Below are experts of layer 2 (counted from 0) of a mixture-of-experts language model. Rows are named router (the router's row for the expert), gate (a neuron's input weights, with its number), up (a neuron's input weights, with its number) and show model dimensions 32-63. Each number is 128 + 32 x the weight over its row's rms, rounded and kept within 0 to 255.
After each expert's rows: "gets" lists some tokens that make up at least twice as much of what it gets as of all text. This comes from a sample of Wikipedia text that the model never trained on. Tokens count by the router's weight.

# expert 31
router [131 187 140 131 116 173 167 113 163 140 154 122 154 120 101 105 126  36 122  91 132 122 157 177 146 181 161 149 113 174  81 151]
gate10 [124 142 126  77 152 100 183 117 109 147 147 146  90 120 138  58 204  93 122 100 128 179 131 125 196 183 129 109 142 103 111 128]
up10 [161 118  87  93 105 120 154  78 105  93 108 106  85 144 135 179 131 115  93 148 102 134 159  97  75  94 167 169 132 125 221 105]
gets: "of ", "S", "N", "C", "H", "P"

# expert 1
router [141 155 118 178 128 141 170  95 124  92 155 152 108  99 108 124 110 157  70 105  85 115 124 188 174 190 161 141 110 135 105 151]
gate10 [139 119  92  58 160 155 212 131  58 150 125 114  86 100  95 130 171  71 129 128 110 168 136 156 180 196 130 102 112 129  91 116]
up10 [ 75 144 117 117 119 167 110  99 134 129  74  87 109 144 144 185 144 131 142 114 170 143 105  93 108 143 172 107 133 107 165 126]
gets: "1", ",", "un", "2", "c", "12"

# expert 0
router [135 149  98 180 123 135 185 131 134 129 160 110 170  34  99  82  98 148 153  92 130 117  86  94 145 145 184 136 101 178 157 154]
gate23 [123 139  86 164 159 150 116 128 161 179 111 111 108  74  48 147  38 138 129 115 142  67 120 135 163 142 115 119 107 151 148 158]
up23 [135  85 105  94 132 134 137  65 108 120 172 169 107 152 107 101  32 130 122 159 122 156 100 127 164 127  93  72 155 111 161  63]
gets: "| ", "for ", "in ", "=", "u", "("

# expert 17
router [ 88 169  81 105 153 156 142 138 164 115 126 161 147 144 109 124  87 125 161  92  91 135 122 155 139 142 187 125 108 135  96  71]
gate10 [150 128 127 100 131 101 191 126 123 151 108  68  96  76  54 106 184 144 182 118 151 157 111 117 140 162 116  71 116 147 109 103]
up10 [ 80 144 153 133 147 111 130  71 158 112 124  94  99 112 166 155 135 160 135 144 111 112 137 177  61 116 168 118  85 116 159 132]
gets: ", ", ". ", ".", "that ", "was ", "al"

# expert 28
router [119 150  93 154 109  97 152 157  95 150 110 142 153 105 113  98 113 116  87  88 117 164 159 126 182 155 187 147 117 143 106 148]
gate0 [204 100  44 141 107 167 120 130 141 118 113  99 162 118 140  88 139 182 177 159 140 146 110 173 141 121 162  36 122 183  86 126]
up0 [128 136 134 129 138 157 144 118 107 142 130  90 154  75  99 108 101  56 118 143 188 162 108  64  68 121 149 155 145 100 196 181]
gets: "\"", "is ", "y", "are ", "s", " "

# expert 6
router [139 123  88  97 148 110 107 102 149 115 156 145  90 109  93 111  88  96 129  95 126 187 113 148 156 165 175 157 103 174 148 107]
gate10 [114 106  75  48 143  91 192 135 131 102 121  68 111  92 139  92 197 113 100 113 127 159 120 100 147 158 124  87 145 143  84 107]
up10 [119  95 121  52 101 144 119  85 143 105 129  91  91 124 182 162 126 107  54 113 169 119 135 116  34 136 159 126  78  81 161  81]
gets: "\n", "\n\n", "which ", "where ", "ex", "when "

# expert 22
router [151 154  99 111 150 142 158 142 128 127 164 173 134 141 127  89  89  91 185 125  93 131 122 103 196 155 171 124  71 138  87 118]
gate23 [ 98 108 136 152 172 152 115 120  96 170 149 136 122  91  92 151  92 110 209 100  98  63 167  92 180 113 123 112 101 116 179 162]
up23 [ 78 114  91 199 165 108 153 132 145 124 181 180 149 146 123 121  86 100 125 114 131  95 133 135 125 107  63 120 157 110 120 135]
gets: "| ", "to ", "\n", "or", "is", "of "

# expert 15
router [103 101  86 100 123 137 186 112  99  99 144 126 151  73  91  56 142 111 132  49 134 179 124  97 164 178 188 151  96 161  76 125]
gate10 [141  98 133 126  90 155 175 102 117 136 167 136 111  98 139 108 104 133  87 144 133 133  95 132 113 139 142  84 119 114 112 157]
up10 [126 135 112 117 125 181  93 105 108  85 127 139 110 155 108 121 137 165 150  76 139 131 106 116  78 132 102 129 145 128 195 128]
gets: "-", "–", "er", "i", "a", "o"

# expert 11
router [160 138  66 149 160 159 183 120 117 134 148 155 129 111  74 116 109 174 160  92  73 109 101 100 152 152 179  99 109 141 117 139]
gate23 [103 141 100 183 146 154 162 138 162 125  87 128  99  68  73 127  96 143 206 123 124  89 129 125 132 146 134 178  72 141 127 145]
up23 [173 104 138 127 110  96 118  94 159 160 156 168  99 165  83  96 119 148 129 157  87 109  82 160 135 174 146 146 167  83 165  82]
gets: "\n\n", "==", "\n", "===", "201", "== "

# expert 13
router [180 138 100 159 120 129 201 142  99 121 193 140 134  65  85  97  69 164 181  88 104  92 108 163 141 163 155 133  98 145  65 106]
gate0 [193 123 119 141 123 122 159 138 155  83 151 203  99 127  79 123 105 138 140 144 118 123  55 127 134 126 133  87  89 118  53 115]
up0 [163 122 120 133 148 151  61 123 110 124 127 138 139 130 147 118  92 103 175 156 133 165 153 102  92 118 109 126 163 117 173 158]
gets: "| ", "In ", "201", ". ", "202", " "

# expert 16
router [170 177  97  67  87 135 164 137 100 134 152 158 134 162 114  71  99 101 127  93 138  88 139 107 172 171 182 145 103 138 122 199]
gate10 [181 113  45  47 149  62 169 131 134 108 143 150  76  81 114  88 175 147 125  97  77 132 106 132 177 128 141  94 100  99 116 140]
up10 [118 108 145  82 136 150  91 107 139 127  86 106 107 183 122 139 113 153  93 150 146  72 184 164 116 102 187 138 114  70 160  86]
gets: "W", "H", "K", "et", "Y", "id"

# expert 21
router [143 126  97 142 142 114 165 123 127 145 138 125 163 121  94 112 126 118  91  83 121 148 134 150 186 159 160 152 107 155  72 188]
gate23 [123  88  21 195 163 125 137 114 150 173 138 127  91  74  82 152  61 147 177 126 143  79 109 139 166 104 146 159 120 116 130 108]
up23 [136 150 148 115 136 120  97 140 126  54 160 168 115 178  96 127 144 102 158 139 148  86 154 168 170 127 124  99 159  94 104  63]
gets: "(", "- ", "| ", "\"", "– ", "had "

# expert 10
router [123 157  90  91 113 154 148 161 124 152 144 137 159 151  97 100 107 133 187 123 128 121 187 134 165 149 171 147 111 168  76 129]
gate10 [128 143 135 100 151  67 149 154  72 137 134 133 164  80 153  75 150 138 147  92 111 130 136 140 153 115 121  61 137 163  78 101]
up10 [ 67 135 121  80 112 184 119  67 130 130 145 118  69 119 132 182 133 104 128 102 110 168 184 144 119 130 190 131 147 105 224 112]
gets: "and ", "; ", "|", "or ", ": ", ") "